Experts of a small language model.
Size: 13 layers, width 320, vocabulary 16384, 61M parameters.
Experts: 96 SwiGLU neurons an expert, 2 picks a token, a softmax router.
Below are experts of layer 10 (counted from 0) of a mixture-of-experts language model. Rows are named gate (a neuron's input weights, with its number), up (a neuron's input weights, with its number) and show model dimensions 80-159. Each number is 128 + 24 x the weight over its row's rms, rounded and kept within 0 to 255.
Before each expert's rows: "mostly gets" lists some tokens that are sent to it at least half of the time; "comes after" lists some tokens at least twice as common just before its tokens as in all text. This comes from a sample of Wikipedia text that the model never trained on. Tokens count by the router's weight.

# expert 2
mostly gets: " footballer", " career", "Career", "Gls", "Personal", " Career"
comes after: "1", "9", "0", "2", "8", "7"
gate5 [110 140 137 117 148 128 103 155 120 112 100 118 115 122 133 152 109 139 166 157 111 147 122 151 146 137 138 139  97 132 161 143 120  92  73 108 131 161  86 130 151 128 163  80 113 123 110 117 134  56 108 122 162 123 120 142 109 111 105 115 146  90 126 122  94 141 159 125 188 129 127 162 109 128 169 127 142 173 124 106]
up5 [ 74 128 148 119 104 147 144 115 128 141 139 155 153 139 186 120 149 101 168 113 119 141 163 156 165 191 150 157 174 111 147 128  74 122 144 139 172 115 142  97 139 115 143 122 159 144 113  80 140  90 169 138 109 178 140  89 145 149  88 118 126 101 124 101 150 102 147 107 152 157  97  77 126  97 163 135 111 126 160 151]
gate6 [138 116 138 126 125  99 126 113 133 112 128 125 149 125 100 117 150 161 130 148  95 111 148 112 175 107 122 153 111 128 114 129 141 160 113 141 119 111 164 114 157 124 126 169 130 162 129 138 110 141 140 139 116 135 131 113 132 120  97  86 100 109 138 118 124  96 132 114 116 136 133 142 164 133 152 133 168  88 110 147]
up6 [116 151 116 123  78 139 106 142 152 108  90 108 126 166 138  60 156 133 121 130 142 138 123 121 112 147 186 136 142 148 199 182 116  90 117 127 108 101 131 111 142 135 168 102 105 125 129  84 143 150 125 125 135 131 145 130 138 158  61 148 140 122 122 108 147 155 134 129 135 115 137 108 104 120 102 129 124 118 150 185]
gate7 [129 100 115 115 125 139 116 178 126 153 126 125 161 103  86 131 103 102 120 129 151  95 107 123 112 119 130 134 112 122 165 150 139 143  92 139  96 153 120 127 123 130 116 122 101 130 156 143 122 129 101 109 107 135 150 134 113 105  74 155 136 123 107 172 125 119 190 178 143 161 121 124 100 177 137 115 111 160 105 116]
up7 [146  99 151 134 146 158 173 100 148  89 113 135  88 153 127 137 129 135 118 131 137 115 130  75 104  96 141 173 151 133 136 155 101 118 117 113 112 128 145  89 110 120 154 110 117 179  77 137 132 146 137 144 120 122 144 165  95 107 110  72 160  91 122 123 135 163  97 134 154 111  85 152 127 121 100 132 147 113  81 123]
gate8 [134 109 128 120 110 165 114 133 113 149 171 119 136 177 116 149 189 115 130 132 124 147  87 121 134 130  89  95 104 142 136 145  99  93 121 103 132 115 158 155 127 123 127  95 105 155  56 117 108 110 120 128 123 106 120 128  99 140 147 111 116 161 114 126 135 132 120 135  78 110 121 121 127 112 102 162  59 103 134 105]
up8 [180 101 137 128 130 122  96 120 126 114 109 180 138 147 121 130  93 125 131 103 195 147 116 151 121 135 114 119  99 136  65 154 138 108 143 144 139  78 114 132 107 114 141 109 131 131 118 109 133 134 138 126 154 128 107 117 134 115 175 152 134 138 152 121 151  95 144 138 102 134 120 133 112  94 141 136 109 126 102 114]
gate9 [163  97 117 104 114 139 103 112  96 126 134 122 147 126 153 143 101 132  94 133 152 190 117 134 113 141 151 155 155  91  92 119 144 127 114 156 123 147 142 138 133 111 129 131 124 118 104 154 155 129 114 119  98 171 139 134  91 124 141 130 106 135 118 119 171 124 141 160 121 161 122 152 126  89 150 126  98 138 107 148]
up9 [139  98  91 101 116 121 134 132 144 149 141 112 105 158  97 121 116 134 108 145 142 144 138 145 165 125 172 131  96 135 112 102  85 121 128 105  86 111 143 153  93 114 144 177 106 150 126 128 124 153 110  92  91 119 106 106  99 131 127 121 196 100  90 135 164 133 132 135 138 127  89 116 129 114 135 160 133 126 164 128]
gate10 [146  88 138  75 147 174 106 143 117 120  99 139 140 150 175 110 151 132 103 164 129 115 156 103 153 102 125 137 158 124 111  88 129 109  88 121 160 116 102 134 168 120 119 137 128 133 129  98 128 138 117 105 189 148 111 130 133 144 106 152 142 100 140 140 119 113 116 112  95 162 181 150 126 134 117 107 140 182 116 145]
up10 [158 174 156 163 100 194 163  91 147 124 141 108  81 121 116 122 157 150  97  77 133 111 147  66 125 133 100 119 150 112 115 141  98 140  78 135 127 128 109 131  81 121 142 142 118 143 135 123 147 182 152 148 151 109 118 135 118 111 119 141 140 174 169 125 107  97  97 160 138  98  63 110 141 116 132 141 134 133 170 153]
gate11 [128 140 165  86 140 123 164 176 128 138 119 136 104 121 129 154 106 114 136 115 111 117 139 107 108 151 174 123 125  77 105 135 160  96 127 140 112 132 172  94 129 125 120  81 141 165 117 137  99 108 122 161 142  97 127 114 136 157 106 100 159 121 144 134 171 134 172  78 140 106 139 134 122 121 104 142 174 110 172 104]
up11 [103 116 141 143 159 154  99 113  93  79 100 110 134 147 131 126 132 140  94 157 133 118 132  85 132 145 119  86 105 134 121 102 130 137 149 110  97 148 179 131 115 113 113 146 134 126 128 108 149 166 152 136 144  89 133 125 151 129 140 172 117 109 161 160 133 147 124 171 144 122 114 149 115 119 151 107 121 158 146 114]
gate12 [121 130 149 163 107 146 114 106 133  82 122 120 153 157 113 107 138 119 180 151  97 140 119 102 104 144 131 104 102 113 119  87 138 145  66 163 129 111 191 136 127 119 113  96 111 105 119 171 171 123 133  95 144 134 109  98 138 116 150 133 127  81 125  91 106 125 175 110 115 127 125 155 134 118 150 132 124 156  73 117]
up12 [106  91 105  90 119 111 155 151 121 132 141 124 164 115 147 125 118 128 129 143 113  77 145  95 134 111 127 172 117 163 128 155 140 131 129 135  83 102 168 131 130 107  98 154 153 114 126 117 104  84 106 147 110 116 121 165 136 152 166 144 168 120 141 164 125 187 142 140 128 178 128 132 142 138 106  93 126 131 142 139]
gate13 [145 133 111 148 119 134 154 118 159 144 138 129 124 141 149 132 122 147 168 101 102 126 130  99 109 138 165 119  90 117 121 108 137 126 136 104 131 164 131 113 112 121  97  82 157 111 130 106  91 177 126 104 163 111 113 115 121 116 132  76 119 152 168 111 118 135 138 129 125 112 166 112 127 125  99 175  78 119 125 134]
up13 [129 137 131 157 106 130  97 136 120 127 113 146 138 160 127 136 154 166 146 115 109 117  77 152 122 116  87 148 144 103 171 143 142 122 110 157 165 115 150 117 130 146 119 118 128 123 129 137 133 139 154 166 135 136  83  98 124 104 148 130 129 172  84  74 118 143 134 137 155 128 127 134 127 116 156 114 150 107 109 121]
gate14 [123 119 129  95 130 119 125 110 119 109 124  81 122 123 118 139  95 114 168 101  93 107 136  97 177  60 123 124 133 122 134 169 124 187 130 149 155 146 133 117 103 135 116 123 157 105 119 111 109 136 120 142  90  93 151 114 133 125 125 151 111 148 125 127 129 119 107 114 127 111 118 142 134 124 130 131 171 139 130 144]
up14 [106  83 143 115 132 162 134 155 131 127 158 143 161 112 130 106 133 105 147 149  98 100  94 133 100 143 124  88 100 158 114 133 145 117 120  97 132 131 174 103 131 115 129 115 118 165 131 150 123 124  69 114 131 109 144 136 125 129 104 127 123 152  94 128 177 107 127 131 144  57 152 139 121 120 152 139 154 140 127  80]
gate15 [ 94 118 126 125 133 164 127 129 119 115 185  58 153 122 136 147 119 147 123 153  95 130 116 120 155 139 158 157 156 126 134 122 104 170 135 122 101 104 150 107 132 140 133 113 154 155  85 114 145 137 122 111 162 116 121  89 131 102 140  97 150 147 107 116 161 130  74 136 132  80 187 124 128 152 172 108 118 167 155 106]
up15 [143 120  98 102  97 126 130 110 139 151 130 143 110 120 103 136 178 162  98 111 136 109 186  70 145  99 102 132 136 145 136 120 139 112 121 137 150  73 108 108 109 138  84 194 147  89 147 124 124 119 130 155 124 108 102  85 107 131 104  94 123 112 139 140 172 130 129 133 143 149 123 147 132 141 158 136 152 137 119 157]
gate16 [140 155 111 112 117 136 150 134  87  84 125 138 135 143 106 105 104 170 143 124 118 131 121 115 132 133 126 119 112 104 139 134 115 125  98 119 110 160  92 196 109  72 156 127 186 127 122 147 128 112 128 111 110 127 166 153 112 106 139 119 193 109 151 154 101 148 128 136  91 121 123 161  65 121 144  76 156 139 132 156]
up16 [ 79 135 159 118 107 164 101 152 148 126 101 135 117 155 124 123 118 164 124  75 166 124 149 124 146 156  80 144 132 126 167 171 171  98 169 121 146 122 133 109 147 153 104 125  83 100 127  61 160 124  86 154 136 102 138 132 120 115 159 133  99 117 153 108 105 136 106 105 122 116 158 116 142 138 143 133 127  94 125 112]
gate17 [122 123 144 129 132 122 126 103 120 138 138 140 127 127 151 180 124 133  92 156  95 129 101 128 149 111  89 135 124 148  80 133 142  99 169 102 124 144 117 121 172 129 136 138 147 112 131 119 151 103 108 138 126 117 147 147 140 139 108 165 139 137 147 166  88 109 115 131 121 110 190 126 135 123 122  88 109 144 123 119]
up17 [142 145 127 188 149 122 135 100  95 133 141 118 136 119 139 103 126 152  48 145 146 119 131 120 133 134 126 138 149 162  96 174 107 141 158 167 132  76 135 146 123 127 151 118 112 103 133 120 117 134 111 117 136 147 156 129  79  69 122 113 134 136 102 105 156 157 119 131  90 153  99 186 126 150 120 111 169 165 159 100]
gate18 [ 95 126 141 132 117 112 132 144 157 117 134 116 169 109 119 112  57 144 103 129 111 146  87 117 120 153 167 122 132 138 123 129 131  73 156 113 106 109 131 132 129  98 118 145 131 160 138  71 157 104 119  64 137 127 125 160 131 121  79 133 126 132 151 133 172 123 121 125 117 119 131 179 159 128  81 115 127 185 134 135]
up18 [ 94 107 113 119 129 103 154 161 147 127 107 159 145 139 160 127 132 165 100 146 177 126 126 114 136  86 140  80  85 119 114  84 101 130 159 135 151 131 141 125 100 124 164  75 150 121  96 147 180 116 113 108 148 139  97 115 156 144 121 168  89  80  99 123 139 124 140 152 126 157 144 136 102 115 137  96 107 139 140 138]

# expert 5
mostly gets: " its", " their", " these", " this", " This", " new"
comes after: " the", " of", " in", " a", " and", " with"
gate5 [126 142 116 119  90 109 108 141 152 125 126 162 172 113 111 151 177 122 138 114  84 135 133 137 138 115 117 148  86 145 130 143 140 158 122 152 130 128 115 135 104 106  77 122 177 147 146 121 149 119 161 150 149 104 139 179 137 111 126  73 187 110 111 131 114  90  89 133  90 150 134 164 105 109 109 133 101 159 140 151]
up5 [143 141 129 126 123 118 132 106 101 138 118 150 113 108  63 169 132 137  79 128 186 141 148 127 100 130 101 162 163  94 114 153 128 150 118 118 137 159 153  98 122 157  83 141 193 173 115 123 130 101 103 177 137  84  79 146 123 123 112  98 144 102 121 122 152 116 157 126  88 105 122 100 144 119 130 110 140 156 106 137]
gate6 [124 100 122  97  96 158 129 174 136 104 111 101 138 108 147 128 187 100 147 129 135 138 115 152 118 175  91 139 165 118  97 103 124 122 162 101 118 138 136 147 140 140 151 124 118 133 185 116 128 120 149 166 172 170 134 139 144 139  79 159 115 124 149 185 126 120 119 160  92 171 111 129 109 101 131 153 106 130 120 108]
up6 [136 138 145 100 101 161 148 141 154 133 141 113 107 100 146 126 151  95 142  78 131 128 151 185 135  90 191 143 143 106 148 158 139 117 155 118 105 117 147 156 146 121 121 112 139 138 122 127 124 124 111 108 126 176 101  98 163 104 149 113 161 135 107 121 100 102 110  92 146  99  89 127  99 160 128 123  85 154 117 144]
gate7 [118 143 114 131 133 159 129 140 152 148  97 126 128 121 100 147 110 124 150 120 142 167 114 155 132 114 119  98 132 128 150  72 117 129  84 112 141 138 165 136 131 125 132 111 155 163 174 193 150 111 100 124 114 131 177 134 125 110 159 143 137 104 110 145 138  96 130  81 161 145 108 115 158 122 106  94 122 116  79 134]
up7 [148 114 158 114 103 142 105  97 127 101 138 146 113 128 112  79 190 180 160 133 121 124 183 137 130  87 137 144 130 129  91 124 171 105 142 118 116  94 108 130 164 133 157 106 106 143 122 109 161 134 102 101 101 145 109 151 141 117 124 155 100 153 136 120 130 109 168 151 125 124 117 162 133 134  65 134 124 142 122 140]
gate8 [114 136 153 110 104 176  91 149  91 185 124 120 103 100 100 136 145 122 121 113 112 141 155 160 121 112 150  88 113 149 162 148 140 147  78 138 138 120  93 130 149 120 120 121 161 149 109  91 144 132  86  93 118 107  92 142 139 146 108 149  98 153 137  84 168 123 126 167 145  97 131 136  79  85 138 118 150 119 114 136]
up8 [124 116 114 137 147 103 140 149 121 134  62 150 103 114 129 112  83 129  80 117 151 133 114 130 142 158 158 134 109 106 127 122 152 116 142  98 118 137 177  99 171 147  86 161 113 114 152 147 124  96 114  99 132 152  56 134 128  83 137 137 133 138 142 133 166 147 139 140 103 140  85 188  97 105 143 114 103 157 114 143]
gate9 [121 104  86  96 119 130 156 133 119 129 130 145 162 130 142 129  98 136 160 101 178 152 136 121 155  90 104  72 115  90 126 134 111 130 103 124 172  77 158 118 117 110 148 162 134 132 129 112 104 165 126 126 113 185 153 157  96 160 122 126 123 116 143 127 132 137 126 117 102 134 114 112 123 136 139 114 126 138 107 138]
up9 [ 87 122 161 126 136 149 111 131 116  74 132 168 118 149 122  96 160 144 143 131  89 117 122 142 118 141 100 169 106 128 175 165 147 159 164 136 106 155 131 107 122 172 143 136 138 151 115 112 124 199 156 162 130 148 136  95 126 152 133 169 128  87 164 120 131 121  86 128  94 141 151 106 117 104 107 173 149 145 105 143]
gate10 [132 119 145 108 112 127 110 136 153 118 134 120 155 140 126 118 109 116 158 122 119 110 133 154 147 110 119 120  95  96 127 135 146 127  83 128 113 102 157 167  99 113  92 139 124 117 153 136 135  74 109 128 117 120 117 156 109 156 144 121 190 109 110 150  88  94 113  95  86 137 100 122 133 128  64 126  88 105 130 184]
up10 [116  98 143 113  95 114  96  99 124  89 174 168  94 101 102 143 123 105 149 154 115 125 104 147 127 138  99 152 179 104 113  96 104 146  91 122 134 165 103  93 122 127 167 125 124 140  97 138 143 142 170 117 143 139 140 162 107 131 149 126  88 128  80 145 124 108 146 109 157 117 152 100 105  79 155 106 161 153 157 162]
gate11 [120 148 174  85 127 127 140  87 119 120 138 153 148 126  88 168 153 107 175 155 130 107 156 170  94 122 144  88 145 113 148 123 118 140 117 113 112 156 128  98 173 113  88 123 128  94 142 134 141 127 168 110 137 126 137 111 122 167 125  80 110 136 119 136  99 104 107 122 121 138 129  77 147 116 109 111 118  85 193 105]
up11 [116 129 142 102 147  98 134 148 110 174 131 123 193 118 131 137 104 140 120 113 126 126 134 153  87 149  90 139 117 114 181 136 136 127 147 106 125 124 119 150 140 124 157 129 116 134 155 173 139 132  76 165 105 135 179 121 175 154 158  96 183  98  83 131 137 146 137 106 125 126 126  96 113 153  99  98  93 128 152 129]
gate12 [ 97 153  97 102 171 132 120 130 120 114  81 134 158 102 152 103 113 145 123 115 121 149 129 112 196 137  77 113 137 147 109 147 119 150 110  85 148 128 155 112 127 120 150 136 173 155 113 132  97 160  92 119 119 100 123 183 149 114 173 150 117 125 138 123 111 133 141 121  94 107 133 139 160 101  88 144  98 119 151 122]
up12 [120 105 145 152 146 160 122 152  94 131 168 135 136 134  96 173 104 124 156 133 163  91 124 148 105 116  92 101 165 106 143 153 160 106 134 113 163 136 126 146 152 154 129 160 135 176  66 121 140 142 151 139 178 130 117 114 139 124 149 140 120 132 107 161  91 122  88 117 125  85 134 158 148 118 116 145 110 127 100 123]
gate13 [160 114  95 117 145 132 116 119 155  95 143 130 119 147 149 117 126 143 130 182  88 116 150  51 159  87 195 151 108 149 116 144 148 123 117 141 137 106 118 121 119 135 169 166 163 121 147 157 128  99 140 130 149 134 102 117 142 161 124 128 151 143 125 139 125 106 140 121 157 159 134 138 100  90  76  92 140 109 114 104]
up13 [169 116 119 148 126  57 155 109 153 122 149 142 143 136 123 133 108 118  86 122 116 142  86 142 132 123 162 115 182 112 106 150 135 124 134 109 170 159 106 117 129 109 182 131 140 129 152 138 152 108 130  93 117 104 112 110 159 107  99 128 115 162 137 158 129 123 171 142 153 133  94 113 181 105 116 112 134 121  79 112]
gate14 [162 147 109  79  87 117 147 167 124 174 109 135 130  72 105 146 128 150 165  78 121 129 128 140 150 119 134 122 111 114 109 137 113 168 124 126 123 154 144 136 152 197 105 123 141 185 154 109 123  97 124 124  95 129 105 122 126 165 119  90 131 138 140 162 143 100  88 115 134 123 120 121 118 149 130 131 103 123 135 142]
up14 [115 100 152 121 182 144 106 117 158 116 149 144 123 145 129 121 130  89  89 123 170 137 167 107 133 145 135 178 161 167 142 102 133 129 145 149  61 120 121 151  92 122 123  97  85  94 123 161 106 116 169 119 121 130 112 136 105 124 145 110 118 167 142 115 172 123 164 124 102 145 116 137 141  87 139  95 203 153 147 147]
gate15 [117  98 163 142 163  92 157 140 114  86 159 151 196 101  67 148 122 116 166  93  84  97 115 141 135 119 145 145 140 110 126 125 124 160 156 123  78  95 115  89 140 141 134 128 162 151 138 105 135 106 140 131 145 116 127 103 127 119  71 102 163 124 132 157 131 121 162  98 154 123 149 122 108 150 128 169 143 120 174 126]
up15 [121 143 112 145 133  73 151 165 124 117 133 156 165 130 134 107 116 153 140 118 130 159 166 121 128 100 136 109 117 117 159 127 139 105 104 120 106 150 152 141 107 129 118 132  97 106  99 108 144 136 153 116 135 156 138 153 134 114 183 118  86 132 149 106 135 150 110 122 121 141 140 146 127  95 153 114 114  91 133 150]
gate16 [ 95 113 150 126  96 180 107  94 129 128  93 148 111 111 103 138 124 168 135 137 157 142 136 115 107 128 134 103  87 105  97 112 119 127 107 149 107 148 153 129 121 145 149 101 114 132 158  98  93 130 160 130 128 108 147 151 141 123 114 161 128 144 175 118 105 111 146 147 150 141  71 155 143 116 139 139  98 124 169 152]
up16 [115 128 102 108 110 122 119 125 129 152 150 150 132  91 130 118 108 116 118 131 162 111 132  95 173 151 144 140  96 115 179  82 114 136 135 130 179  94 165 120 126 151 140 116 150 144 127 107 150 116 118 138 114 143 124 144  84 132 123  94 132 126 126 166 106  99 138 113 111 152 114 132  90 131 128 119 133  89 121 128]
gate17 [161  98 112 123 141 160 168 125 112  97 125 132 102 117 152 139 135 125 166 132  98  99 145 135 136 141  85 147 130 115  87 140 131 146 119 162 121 134 131 107 134 102 135 160  92 111 174 147 164 142 143  67 153 138 116 127  91 136 131 123  97 137 165 125 106 126 136 136 155 126 120 175 103 123 156 119 153 113 149  93]
up17 [112 103  97 111  80 140  87 119 135 167 182  94 119  99 132 125 151 120 123 110  97 116 132 123 142 135  83 144 108 167 102 129 113 137 121  93 130 101 136 103 110 123 189 140 143 100 108 109 116 137 117 141  97  99 133 119 137  77 113 138 137  91  92 161 140 133  97 129 135 156 128 103 153 115 141 146 147 115 111  89]
gate18 [100 148 104 109 130 155 167 109 117 154 122 139 161 157 113  90 124  87 131 139  78 151  89 134 152 115 123 128 136 105 121 124 160  86 105  94 116 129 135  87 156 137 138 110 159 114  82 149 129 141 189  85 151 147 134 128 154 143  97 128 105 151 135 110 127  94 141  99 120 109 161  98 112 143 118 125 121 121 109 128]
up18 [103 160 165 118 160 128 112 120  90 105  94 118 151 135 128 111 106  75 142 136 101 161 142 143 140 123 162 143 119 147 131  91 136 137 143 120  94 120 116 134 137 159  72 150 135 151 120 126 168 151 117 133 142 140 122 123 116 116 120 163 101 166 116 153 118 132 131 133 170 116 149 157  97 158 132 136  97 147 108 116]

# expert 11
mostly gets: " −", "°", "′", "°N", "″N", " "
comes after: " ", " |", "1", "2", "3", "|"
gate5 [153 100 134 133  85 114  83 101  80 113 110  99  66  89 104 129 136 123 104 149 158  99  88 128 140  82 168 143 120 128 128 119 135 134 115 164  92 168 128 129 108 140 121 153 224 142 124 165  97 137 150  95 192 146 150 158 126 135 140 157 113 143 114 117 141 126 139 113 138 114 104 150 122  80 173 125 121  90 177 149]
up5 [ 96 152 125 130 182 101 111 119 154 139 107 140 118 120 112 124 131 146 126 133  92 165 121 125 151 136 110 139 126 125  85 119 102 142 146 122 137 100 121 134 173 125 106  96  89 147 155 102 164 112 106 152  90  82  69 122 114 155 116 143 119 168 115 119 117 121  85 129 136 134 154 126 120 105 118 133 143 189 111  89]
gate6 [114 161 133 132 102 102  80  99 172 148 123 145 103  79 143 177 134 111 131 149 134 127  99 106 165 124 115 128 119 143 134 160 152 118  79 115 132 152 119 122 136 121 125 127 100 132 147 126 105 134 106  87 146 108 156 110  88 145  93  89 121 175 126 189 139  66 113 171 150 144 118 178 120 137 136 101 123 118 140 140]
up6 [149 138 137 138 136 148 125 116 137 125 102 125 141 145 128 124 133 145 138 155 123 123 112  85 131 146  94 116 163 126 154 101 122 130 136 121 143 127 129 163 151 156  75  89 108 153 121 129 123 153 122 179 121 150  95 138 115 117 117 137  99 100 116  95 116 127 159 112  85 135 114 127  45 127 144 136 129 125  82 125]
gate7 [155 156 160 122 141  92  96  89 126 117 124 110  94 149 132 150 138 109 115 170 127 116 119 136 129 109 141 155 142 150 124 127 176 175 132 141 145 115 165 133 122 133 138 139 150  99 133 132 114  96 135  89 102 150  98 141 173  98 105 133 162 119 122 113 118 182 155 142 108  99 156 102 155 121 132 117 152 125 156  88]
up7 [172 117  97 171 116 135  85 127  99  95 149 136 130 121 164 111 121 148 173 163 111 159 138 115 158 125  84 133 121 161 122  73 135 166  97 149 156 123 117 125 109 147 135 142  77 119 137 168 142 119 179 155  99 120 126 113 103 140 132 149 121 147  87 108  98 125 147 137  90 103 109 128 123 113 130 132 142 130 151 118]
gate8 [143 144 157 132 116 168 102 119 141 103  92  92 154 126 108 105 112 153 122 114 111  77 132 139 108 125 122 126 101 125 124 152 157 147 124 169 125 106 143 134 136 103 103 103 104 111 143 118 113 124 114 135 165 125 103 136 112  79 119 115 123 117 148 108  91  98 113 160 131 108 106 164 109 130 131 118 115  84 140 186]
up8 [158 160  99  97 111 130  81 126 126 117 148  86 135 124 157 156 147 142 154 157 126 109 170  91 107  65 141  92 123 125 148 129 131 124 167 115 157  96 130 110 124 124 135  75 152 119 169 159 170 104  81 124 149 121 118 128 120 117 127 149 181  95 126 120 110 104 154 119 165 124 150 123 106 145  92 120 146 114 116 115]
gate9 [118 145  92 110 102 146 144 134 149  76 131 133 134 105 152  98 154 116 130 167 120 177  53 122 106 167 136  88 120 153 129 151 142 132 124 133 153 120 143 151 156 137 177  87 148 114  98 144 103 105 143 118 101 132 102 120 139 109 133 111 140 143 126 110 119 125 132 157  86 136 108 113 102 130 140  79  84  94 102 146]
up9 [125 148 105 125 122 112  86 141 157  96 145  99 150 114  87 121 118  82 138 160 139 161 117 151 112 108 128 137 130 123  95 106  99 129 133 122 133 131 102 136 130 106 108 148  86 127 178 138 128 125 111  86 118 154 124 137 134  94 187 128 135 156 117 154  76 156 158 127 145 134 144 132 122 125 104 144 150 110 128 123]
gate10 [137 128 134 122 112  95 166 136 160 104 110 135 117 109 150 155 122 163 102 150  95 127 164 161 160 102 142 108 169 143 118 108 148 115 181 128 109 144 125 136 139 141 123 111 166 140 144 158 112 111 107 110  85 158 109 135 197 100 153 151  89 124 129 111  77 138 182 143 118  95 111 109 117 105 149 128 153  97 114 134]
up10 [105 134 114 109 112  98 162 107 143 100 108 139 116 120 133 130 137 109 116 137 119 139 137 122 158  92 168 139  98 133  90 120 131 127 154 137  87 103 134  96 104 139 128  58 156 126 115 156 159 108 163 133 146 124 153 140 126  99 148 151  98 113 128 143 103  88 172 110 186 137 112 122 120  76 119 158 115  64 153 148]
gate11 [105 163 126 169  91  80 128 158 148 163 151 127 109 129 131 104 118 120 126 135  91 151 125 125 179 160 114  83 118 151 121 126 182 102 137 141 147 173 125 106 154 131 138 136 117  97 148  97 134 102 147 108 118 120 114 161 108 139 132 129 125 119  92  73 156 133 126  96 118 127  89 128 143 124 134 116  77 108 135 160]
up11 [103 122 101 135 102 125 166 124 109 113 148 147 129 163 180 116 128 136 154 113 101 121  59  63 109 165 145  95 151 113  97 128 129  90 124 149 124 137 131 129 112 158 139 160 167 137 128 103  90 140  90 177 136 121 124 116  56 116 154 139 156 114 146 137 130 108 111 108 117 151 155 110 126 110  84 160  92 126 131 142]
gate12 [107  90 104 137  83 134 161 105  98  82 163 147  88 129  95 100 117 129 189 169 119 129 119 120 105  89 148 135 134 148 148 142 116 122 109 121  99 100 143 136 125 140 126 116 137 143 128 122 105 141  98  91 137 165 188  98 113 146 117 128 179 102 103 112  79 176 157  96 107 124 131 101 170 134 128 138 126 154 112 138]
up12 [120  88 126  90 109 104  74 125  98 157 140 148 147 137 174 159 144 118 122 132  92 157 114 122 168 115 138 149 132 129 127  90 145 193  95 113 151 149 151 102 138 118 105 131 130  99 145 126  97 143  96 142 124 123 133 119  86 150  94 147 124 103 126 132  72 120 135 162 134 118 146 105 114 147 143 161  72 163 119 137]
gate13 [156  95 144  98 131 136 118 152  85 137  98 108 125 127 105 166 145 151 131  94 135  91 134 144 187 157 126  98  96 161 149 125 188 123 158 130 116 124 110 168 121  83 115 108 128 138 134 153  97  66 102 122 147 119 144 161 159 156 134 130 164 151 113 123 127 127 126 152 116 168 109 101 124 116 125 119 115  86 122 123]
up13 [124 148 107  79 150 132  90 163 117 127 100 145 131 146  96  83 123 188  88  98 140 124 106 139 106 125 124 118 112 114 173 114 158 138 122 130 156 126  92 130 115  92  97 142 136 153 152 109 138 132 140 139 187 104  96 128 128 107 130 111 159 115 153 160 152 157 122 106 121 117  87 164 146 115 139 143 151  80  77 156]
gate14 [ 94 130 103 175 168 122 159 164 129 112 147 146 147  90  97 164 160 133 113 123 139 127 137 118 106 164 129 108 121 171 139 150 133 156 101 127 118 143 153 111 140 149 148 111 178 123 150 128 110  85 131 119 149 150 142 143 127 141 150 145  60 107 122 160 128 130 141 135 159 111 128 145 144 127 141 116 118  99 141 148]
up14 [121 125 103  99 148 153  85 108 132 127 118 104 130  75 132 153 113 141 140 120 118 118 142 119 121  94 120 125 125 118 168 117 134 120 140  96 133 120 150 109 115 142 113 133 173 132 162 145 163 109 116 118 145 113 129 110 112 125 129 137 108 156 143 123 135 129 133 109 118  88 138 128 161 102 133 174 139 125 118 146]
gate15 [141 108 110 153 155 116 140 169 164 119 108  79 162  90 102 110 153  78 142  98 128 190 109 110 143 139 102 134 129 156 121 155 121 153  93 117 128  84 125 120 141 149 130 107 133 165 150 133 117 139 114 126 132 146 138 117 109 127 135 160 102 108  99 132 118 168 109 116 132  77 129 144 120 162 115 129  93 111 113 160]
up15 [115 114 106 130 159 125 145 172 155 148 117 118 166 112 128 126 111  99 114 161 131 163 133 122  96 126  97 180 101 181 115 145 150 154 152 124 141 130 133 100 116 120 136 141 116  86 174 144 136 106 159 115 168 144 161 165 143 109  89 101 158 116 105 125 122 131 156 146 133 144 151 153 136 105 121 118 128 156 128 149]
gate16 [124 154 120 113 148 138 141 188 145 116 137 133 112 121 141 141 151 155 117 119 164  80  93 168 116  93 119 145  95 154  36 122 125 137 134 152 160 134  85 131 128 120 148 212 120 143  82 195 136 135 111 129 123 120  98 142 120 104 124 135 138  92 112 106  97 100 151 135 147 105 129 159 127 105  76 130 108 121 153  97]
up16 [148 139 133 110 153  84 132  70 139  79 116 155 115 151 125 152 102 159 109 126 118 137 112 138 147  93 103 114 140 169 124  97 124 164 125 108 105 139 105 113 140 130 137 141  90 111  99 111 106 166 151 129 142 116 112 140 121 136 132  54 108  97 125  93 117 153 104 116 104  96 122 115 135 122 131  98 133 112 154 126]
gate17 [157 118  79 154  71 168  89 114 133 152 134 136 156 103 136  79 113  85 116 103 134 116  93 134 163  91 145 137 135 127 118 130 127  90 120 143 133 136 103 140 120 159 155 137 149 161 142 117 151 111 117 151 124 119  99 145 135  90 152 107 103  76 180 151 163  82  95 101 135 105 180 101 131 151 108 114  96  74 146 115]
up17 [117 114 168 124  95 120 121 122 142  88 143 119 150  80 121 170 164 110 139 121  94 162  98 159 110 126 139 117 130 149 114 106 127 123  91 181  87 148 139 110  94 134 135 158  97 138 159 146 131 106 185 143 112 160 201 171 134 113 140 153 125  92 114 115 151 131 139 109 137 161 142  94  81 130 130 148 133 112  97 178]
gate18 [113 139 146 128 108 107 102  88 144 136 138 158  68 107 116 116 158 107 153 125 109 100 132 131 144 147 143 164 109 130 122 131 168 120 100 155  98 118 116 132 126 117 134  95 138 201 206 125 119 131 113 119 111 143 115 156 138 122 176 111 137 116 139 110 145 133 121 121 116  86 136 122 194 142 122 142 110 134 129 118]
up18 [132 129 119 140 136 139 130 159 105 181  83 126 156 171 146 146 122 168 101 114 105 141 144 153 110  88 106 101 115 161 108 138 106 117 113 125 152 141 109 139  88 111 130 156 136 152 100 139 139 162 132 143 119 158 132 144  86 139 142 167 142  97 135 146 163 116  89 142 151  93 119 119 108 113 127 160 125 182 142 103]